{"routed_scale": 1.0, "rope_base": 4120.0, "beta2": 0.98, "schedule": "wsd"}
Below are experts of layer 5 (counted from 0) of a mixture-of-experts language model. Rows are named router (the router's row for the expert) and show model dimensions 0-127. Each number is 200 + 20 x the weight over its row's rms, rounded and kept within 0 to 999.
Before each expert's rows: a language model's description of what the expert responds to; "comes before" lists some tokens at least twice as common just after its tokens as in all text. This comes from a sample of Wikipedia text that the model never trained on. Tokens count by the router's weight.

# expert 30
What it handles: Common nouns in names. Nouns heading named things or compounds, such as rail, railway, Racing, River, Street, Film, Census, plus closing quotes and parentheses.
comes before: " |", " (", " and", ")", ";", "\""
router,218,205,186,237,205,183,231,159,183,212,240,196,174,174,204,222,224,192,213,206,226,185,168,203,187,182,184,157,224,209,221,211,188,219,234,217,189,196,191,188,209,252,208,197,196,220,176,218,194,179,191,161,149,193,181,213,197,161,203,191,204,217,185,180,210,248,171,207,187,140,189,179,204,206,201,175,188,187,159,149,211,180,174,206,230,195,214,201,168,200,181,214,169,197,200,203,192,212,213,224,181,207,205,213,214,197,219,205,184,212,162,218,207,199,158,175,202,208,204,159,208,194,201,210,165,213,185,159

# expert 13
What it handles: Punctuation, pronouns, line ends. Table pipes, line breaks, apostrophes (L'homme, minute marks 86'), possessive 's, and pronouns its, his, their.
comes before: "\n", " ", "N", "W", " own", "E"
router,216,163,183,220,203,192,186,180,196,200,191,238,187,195,161,192,196,198,201,213,179,209,173,207,195,211,192,164,196,178,190,235,211,236,197,189,185,202,182,168,188,199,210,213,194,244,174,217,201,197,200,187,204,174,178,202,220,180,205,195,199,221,217,176,211,201,205,189,180,188,174,186,197,203,232,248,208,203,210,161,176,193,196,170,213,159,224,204,150,158,194,199,167,171,208,179,180,161,217,220,166,181,205,197,168,164,171,214,208,217,175,203,173,195,233,195,235,206,189,177,226,201,210,200,158,199,194,185

# expert 50
What it handles: Section headings, common verbs. Words opening headings or infobox fields, like See in See also, History, Founded, plus is, has, known, often.
comes before: ":", "==", " by", " a", " ==", " to"
router,214,205,213,215,230,209,193,214,201,219,203,190,206,228,181,190,190,210,210,196,228,190,189,229,183,216,201,178,209,196,188,194,187,172,208,219,178,218,207,201,156,197,195,182,252,197,204,195,161,201,193,212,173,240,188,229,208,194,217,179,195,176,217,220,212,178,222,218,199,184,222,255,165,187,205,212,177,245,189,213,203,223,232,181,220,166,200,195,198,220,195,208,227,193,165,221,260,214,208,176,190,183,207,193,180,211,202,209,213,223,172,162,209,225,180,175,235,198,205,174,188,202,199,235,219,153,231,197

# expert 2
What it handles: Common and abstract nouns. Nouns closing a noun phrase, often plural or suffixed (-ism, -ings, -ors), like work, government, system, standards, failures, Party.
comes before: " of", ",", ".", " and", " in", " to"
router,214,209,213,172,197,214,186,171,188,188,195,212,179,186,220,189,194,214,246,184,195,213,183,198,182,202,181,209,229,215,194,202,192,206,225,252,209,191,211,209,198,220,211,179,238,200,232,212,159,197,193,194,175,191,154,206,199,159,193,190,207,210,229,204,209,195,188,190,177,202,193,213,191,188,212,186,197,210,209,218,196,196,198,188,189,181,189,206,189,197,183,215,191,207,240,250,203,234,233,201,198,194,224,216,226,226,189,180,210,201,210,230,203,225,179,214,214,204,185,190,161,142,209,219,213,197,192,206

# expert 35
What it handles: Stat-table pipes, verbs. Pipes after numbers or coordinates in stats tables, plus past-tense career verbs like became, won, reached, made.
comes before: " ", "\n", " 0", " 1", " 2", " 3"
router,200,183,208,199,192,230,188,205,206,209,196,199,204,192,221,203,243,205,234,242,196,207,199,204,202,188,188,205,196,221,175,200,241,196,139,199,194,197,177,174,193,230,217,198,250,232,233,182,201,178,232,188,163,199,179,176,165,182,208,184,222,219,178,155,218,202,207,204,198,187,230,231,206,174,234,227,192,209,231,207,188,233,201,228,214,220,250,234,193,189,194,197,221,219,182,192,225,202,228,186,205,164,182,192,196,198,198,179,191,184,195,230,179,217,220,182,178,198,198,214,188,208,184,232,192,244,204,190

# expert 44
What it handles: Infobox labels, category nouns. Field labels and category nouns like Monarch:, Women's, film, National, Party, population, plus among and heading = signs.
comes before: ":", " of", " in", " by", " was", "'s"
router,215,224,214,203,203,218,208,195,181,199,235,207,216,232,193,222,185,194,228,183,241,211,193,214,184,202,179,206,218,186,186,181,188,173,194,212,185,202,229,184,189,203,209,190,249,203,178,170,199,194,172,230,172,256,189,210,159,177,198,191,197,217,205,212,206,158,205,174,188,192,208,235,168,176,182,183,167,229,197,184,217,188,203,192,199,171,190,174,209,208,189,192,222,195,178,225,237,232,216,185,229,163,206,215,216,177,197,182,178,209,179,176,223,209,194,197,220,186,169,199,189,182,206,212,202,170,220,212

# expert 23
What it handles: Small numbers, list items. Spelled-out numbers (four, five, ten), 0 in scores, New before York, and name parts in lists or tables.
comes before: " |", ".", "–", " York", ";", "°"
router,237,197,227,191,212,197,229,221,234,175,178,219,197,183,192,194,182,202,209,228,239,211,208,229,217,206,207,175,192,174,216,176,212,208,170,213,215,201,212,179,220,188,185,197,224,165,199,193,203,170,204,209,220,216,166,213,234,185,255,176,234,183,184,213,202,251,177,219,207,206,193,210,196,198,192,210,202,203,181,197,187,187,194,178,197,200,210,212,200,221,190,189,226,239,201,234,210,183,220,200,183,180,172,171,163,203,185,198,201,210,216,189,195,192,251,164,183,160,169,220,193,228,204,194,183,182,151,189

# expert 47
What it handles: Measurement and table numbers. Numbers giving measurements or squad numbers (380 acre, 328 ft, 15 | MF), chess-move digits, and information.
comes before: " |", ".", "–", ",", "th", "%"
router,196,195,193,208,184,206,209,182,232,168,194,211,189,213,194,191,225,210,204,162,182,203,187,220,214,187,213,210,213,160,233,227,215,204,176,195,173,215,181,188,208,197,195,182,239,180,201,160,189,171,221,191,225,175,169,205,232,175,184,166,209,165,220,224,197,200,170,208,197,217,206,233,193,217,203,224,232,178,216,173,227,186,221,196,205,198,192,240,183,188,229,174,215,203,212,262,190,191,242,190,188,207,188,196,194,241,198,212,222,185,212,197,177,175,217,197,170,191,206,219,203,189,211,193,229,210,197,192

# expert 3
What it handles: Place and building nouns. Nouns and names for places and structures, such as city, County, town, station, castle, harbour, plus place names like Auckland and Newark.
comes before: ",", " of", "'s", " was", " (", " in"
router,191,203,174,149,189,189,206,191,199,207,212,209,209,213,221,182,222,214,210,213,213,202,212,191,205,175,225,178,214,212,201,206,197,206,214,228,224,191,179,216,198,187,212,160,236,222,192,197,153,190,214,174,204,184,203,200,203,179,172,184,225,227,209,177,223,177,192,189,174,238,206,229,192,223,189,197,174,176,209,181,208,192,208,205,217,210,210,220,188,198,204,186,238,214,223,210,176,195,223,213,182,158,173,177,218,214,196,181,204,187,181,214,190,192,173,198,178,224,193,202,181,164,219,212,190,197,225,198

# expert 25
What it handles: Sentence ends and quantifiers. Sentence-final periods, section-heading == marks, and quantity words such as many, some, two, several, second.
comes before: "\n", " The", " He", " In", " It", " This"
router,202,233,184,193,194,209,194,218,174,182,188,199,222,187,199,213,232,186,201,175,205,208,175,205,193,198,213,229,178,209,178,222,209,175,208,201,167,204,174,174,176,211,224,231,231,234,186,201,185,174,169,190,249,234,170,194,195,208,224,166,201,205,214,199,196,199,180,211,207,220,169,243,220,198,208,215,235,158,223,190,202,171,218,200,189,215,165,219,174,223,238,226,189,218,201,217,209,199,247,203,234,212,194,202,204,211,211,178,190,183,164,189,203,187,188,201,200,219,186,194,212,203,194,183,204,232,205,155

# expert 19
What it handles: Prepositions and conjunctions. Function words of, and, in, to, by, with, especially after commas or verbs, as in led by, and Zaragoza.
comes before: " the", " a", " his", " an", " its", " he"
router,218,179,203,216,172,201,172,196,213,199,200,197,211,200,172,205,224,199,200,166,220,190,226,208,214,189,186,189,190,193,201,206,191,183,148,224,188,222,183,176,201,233,229,209,232,201,166,196,189,216,160,214,200,210,175,208,189,211,202,153,229,216,188,207,216,197,232,228,200,192,243,257,187,178,201,193,225,177,161,227,228,202,197,168,238,191,216,189,205,212,159,226,224,194,210,203,205,156,235,216,205,163,203,197,178,191,229,170,187,195,217,213,202,187,231,183,241,209,180,220,173,186,184,194,192,211,201,203

# expert 27
What it handles: Copula and auxiliary verbs. Forms of be, have and modals right after a subject or comma, such as is, was, were, has been, can.
comes before: "|", " a", "-", " not", " been", " be"
router,181,181,255,222,144,207,181,171,196,201,185,205,224,216,192,231,204,189,193,205,203,217,215,203,202,227,176,213,186,176,223,190,200,212,170,206,185,259,203,208,207,172,231,171,228,192,189,145,203,218,233,196,186,192,172,207,193,223,200,169,217,190,191,211,230,188,222,209,190,238,218,239,218,256,220,188,214,191,194,221,163,199,180,249,189,191,208,194,219,225,199,225,216,216,187,193,219,210,213,183,190,203,168,219,190,251,208,187,234,239,219,209,196,194,222,191,193,208,233,221,172,198,181,195,212,182,204,189

# expert 29
What it handles: Multi-digit numbers, years. Multi-digit numbers in tables and text, especially years (1960, 2011–12), counts and tennis scores (6–4).
comes before: " |", "–", ".", ",", ")", "%"
router,205,173,206,211,198,197,214,190,193,162,202,226,201,245,170,180,194,181,167,194,204,198,190,237,210,184,208,198,191,176,220,194,203,214,188,177,197,201,200,194,213,207,208,216,224,196,201,202,202,189,228,166,211,206,179,222,233,171,212,174,185,206,185,237,190,211,195,198,158,185,192,214,206,234,194,231,233,167,219,196,209,196,203,207,180,231,200,196,189,196,220,172,211,196,212,231,189,201,288,205,197,204,208,175,189,221,206,236,184,165,194,189,209,176,248,207,184,182,181,201,190,204,182,163,203,217,185,191

# expert 8
What it handles: Titles, first names, roles. Capitalized words opening names or titles after commas or table bars, such as John, Former, Assistant, Royal, father, member.
comes before: " |", " of", "'s", " coach", " General", " who"
router,195,213,209,160,175,198,229,180,196,209,179,197,212,180,195,231,213,209,190,201,193,166,192,160,209,222,165,203,210,189,205,205,197,201,219,220,155,198,208,196,197,186,213,181,218,201,175,206,193,189,215,191,194,226,186,199,206,156,211,188,193,186,186,194,157,199,166,192,196,202,187,195,230,203,214,182,239,185,216,160,218,193,202,205,210,203,213,209,193,192,239,180,167,186,195,202,167,213,237,238,172,164,179,217,215,146,237,217,161,155,183,205,213,207,197,191,172,209,203,212,223,221,211,221,200,195,206,179

# expert 16
What it handles: Topic nouns after determiners. Content nouns naming works, fields or institutions after the or a, such as History, film, book, species, Museum, Award.
comes before: ".", " of", ",", " and", " in", " for"
router,199,208,208,216,179,209,183,191,211,192,202,199,214,207,181,233,191,247,201,225,198,207,186,214,201,188,222,235,213,201,200,200,202,216,211,187,200,209,184,216,206,196,239,202,232,202,198,195,180,164,193,215,208,188,161,191,199,171,194,185,213,214,218,200,241,208,177,194,211,199,212,212,179,190,212,177,215,197,192,207,234,199,225,185,233,185,199,211,154,178,190,175,188,249,208,197,205,225,260,196,225,193,210,206,217,193,155,181,185,199,209,220,193,199,193,194,194,211,210,189,172,180,186,177,218,203,199,200

# expert 24
What it handles: Sentence-ending punctuation. Periods, closing parentheses, quotes and semicolons ending a clause or sentence, as in "affected.", "monthly).", "2001/02),".
comes before: "\n", " The", " He", " In", " It", " This"
router,193,218,186,204,199,207,193,186,189,177,167,168,221,223,215,235,209,216,181,177,188,173,185,185,181,194,198,199,184,207,204,185,172,186,210,232,209,219,161,168,204,202,247,230,202,199,159,163,192,205,212,200,201,209,209,210,214,204,194,201,222,197,243,205,195,197,182,236,199,205,193,248,243,204,194,190,189,236,214,232,197,193,183,203,243,204,194,188,172,172,242,244,159,218,200,206,190,169,212,190,198,185,217,181,209,208,200,204,180,174,191,182,181,162,226,191,214,186,218,198,199,192,180,191,209,197,232,224

# expert 60
What it handles: Breaks after headings. Line breaks right after section headings like ===September=== or ending list and table rows, and year tokens like 2022, 2023.
comes before: "-", "|", "\n", "==", "The", "==="
router,186,174,198,189,182,211,207,181,162,210,224,207,207,185,177,199,213,223,203,232,193,217,187,177,156,208,208,175,210,190,197,205,229,177,190,194,183,188,196,181,221,189,212,208,216,216,182,199,186,195,209,171,191,172,160,162,199,189,220,187,189,186,203,246,177,219,181,211,162,207,185,181,186,229,208,234,199,213,181,137,201,224,200,187,216,200,223,208,182,221,216,195,204,197,219,228,206,222,237,207,178,215,192,201,176,204,170,201,189,209,171,202,221,176,194,179,215,194,236,203,173,181,177,193,190,214,211,205

# expert 10
What it handles: Table rows, refer- stems. Line breaks ending table rows after a pipe, plus the stem refer in referent, referencing, refer to, and words like in, described, named.
comes before: "|", "\n", "==", " the", "In", "==="
router,187,208,155,169,202,171,209,186,186,192,207,229,203,199,177,174,223,215,175,231,195,197,191,198,194,188,166,175,233,205,198,211,216,198,221,171,187,178,190,185,206,198,195,226,166,243,161,223,193,182,210,167,186,182,208,200,176,183,204,186,198,184,218,205,183,220,186,188,215,180,183,179,219,208,220,234,209,196,202,161,212,187,194,188,241,192,234,227,147,176,223,158,185,171,211,196,177,208,211,194,190,211,218,170,210,184,199,212,173,206,174,190,215,176,158,206,172,190,209,168,224,231,203,192,174,180,178,198

# expert 22
What it handles: Abstract noun suffixes. Word-final suffix pieces forming abstract nouns, such as -ensity in propensity and density, -ation, -ity, -ance, -ment, -ing.
comes before: " of", ".", ",", " to", " and", " in"
router,184,191,189,168,164,170,187,194,167,201,238,221,186,161,206,211,198,188,224,236,231,201,182,190,220,191,201,209,185,207,202,189,219,180,211,202,209,180,188,193,239,192,203,176,233,223,212,214,187,191,196,197,186,193,161,196,189,165,179,188,176,224,219,189,189,241,190,209,172,176,167,228,189,213,192,221,209,190,199,203,208,199,189,174,211,203,172,253,203,187,216,210,194,203,205,201,181,210,266,190,172,192,228,221,191,206,223,209,198,223,213,211,233,198,168,214,205,219,199,169,197,158,204,173,198,203,190,234

# expert 34
What it handles: Line breaks, descriptive modifiers. Line breaks and periods ending list items or sentences, small numbers in tables, and adjectives like diverse, broadly, transverse, Official, well.
comes before: "|", "-", "\n", "==", "=", "–"
router,205,221,157,190,210,192,218,192,163,192,217,192,193,173,192,199,196,188,187,194,209,211,188,190,192,193,156,178,192,188,221,213,196,210,220,177,183,180,198,168,207,168,213,223,203,220,169,229,183,182,202,166,178,216,191,199,181,198,203,202,209,205,194,209,175,224,177,188,181,189,190,194,198,227,205,212,220,199,232,149,213,212,198,190,189,187,201,191,151,179,207,181,165,185,189,195,178,227,220,194,189,208,220,196,192,187,208,197,191,194,184,197,229,172,166,193,176,205,227,166,224,201,209,197,163,218,198,212

# expert 61
What it handles: Line breaks in lists. Line breaks ending infobox, table and list lines, plus sentence-starting It, This, and opening (" glosses.
comes before: "-", "|", "\n", "==", "The", "==="
router,215,204,181,201,213,193,189,178,174,180,230,210,217,175,186,180,217,200,205,218,197,225,201,188,188,204,170,182,232,198,209,215,212,187,203,203,193,169,198,148,200,216,209,212,182,235,186,222,177,194,206,179,189,200,178,178,183,184,182,195,195,186,209,230,194,225,200,201,185,169,165,175,222,216,231,226,181,201,193,143,226,219,186,199,195,213,232,196,168,162,205,153,157,165,202,216,193,239,207,193,213,219,184,163,206,198,205,200,184,177,155,227,218,189,185,204,208,195,202,197,230,193,213,173,168,218,173,185

# expert 48
What it handles: Paragraph breaks. Line breaks between paragraphs, especially the second of a blank-line pair, plus sentence openers like In, However, This, began.
comes before: "-", "|", "\n", "==", ":", "The"
router,209,223,216,204,198,237,190,192,168,172,193,200,217,201,198,221,186,202,239,208,234,237,187,179,180,212,221,210,189,190,192,226,201,198,174,248,189,190,179,205,194,188,214,192,229,233,199,167,172,216,215,188,208,181,172,211,178,183,216,195,199,173,222,252,151,173,208,205,153,176,186,219,189,202,192,249,153,233,207,173,209,213,190,215,204,192,206,209,191,207,166,227,190,187,187,226,244,218,199,190,200,184,186,212,189,212,190,229,177,201,164,191,240,217,211,173,229,158,168,224,202,204,185,212,223,215,192,193

# expert 63
What it handles: Sports leagues, clause ends. League abbreviations such as NBA and MLB and the word league in sports text, plus commas, periods and and at clause ends.
comes before: "\n", " The", " 0", " He", " In", " 1"
router,210,242,198,198,210,220,170,187,197,196,229,222,187,218,181,184,194,183,195,226,194,207,206,199,188,190,158,169,242,199,200,186,196,179,147,178,209,198,189,185,225,215,217,222,202,217,172,213,178,213,261,198,188,195,195,215,188,193,200,209,184,203,239,214,171,209,174,193,189,194,226,199,173,169,220,168,204,188,198,204,226,198,190,207,245,188,204,203,170,209,216,211,173,228,196,175,197,203,168,221,210,192,201,200,181,162,213,191,232,201,201,217,226,204,191,205,205,205,174,189,261,220,179,208,185,220,176,186

# expert 14
What it handles: Infobox colons, name endings. Colons after infobox labels or year ranges (2011–2016:, Total length:), plus the word by and final pieces of foreign surnames.
comes before: " |", "–", "\"", " =", " UTC", " de"
router,240,223,184,188,212,221,193,197,163,188,235,199,188,214,189,176,189,211,190,215,197,195,224,220,226,195,170,176,233,207,238,206,194,177,236,189,184,155,200,204,225,186,216,214,214,238,176,211,183,195,214,146,196,203,191,196,173,177,210,174,197,168,201,199,182,227,176,181,173,171,170,205,213,219,195,211,219,187,234,151,204,200,170,196,213,195,213,187,157,182,192,197,189,199,196,181,210,200,222,180,173,201,238,184,200,216,227,211,198,181,170,202,215,164,153,207,165,222,183,164,225,197,215,188,175,196,179,216

# expert 45
What it handles: Event verbs and participles. Past participles and event verbs after was or to, such as released, used, won, became, vacated, plus nouns like place and end.
comes before: " to", " in", " of", " by", " on", " for"
router,185,205,209,187,203,199,197,181,197,211,194,208,148,224,210,198,178,224,224,185,217,214,191,199,181,186,220,187,165,207,202,204,165,216,204,244,195,225,203,187,193,204,212,212,240,199,215,150,191,215,188,215,193,188,164,211,214,178,189,170,236,195,209,219,192,197,226,209,208,215,201,221,174,195,190,205,210,231,222,221,216,221,216,200,199,195,192,191,230,243,188,195,224,205,193,244,223,217,210,192,194,203,218,205,195,214,165,191,211,203,208,222,195,211,209,189,215,193,206,196,174,148,160,216,213,168,196,205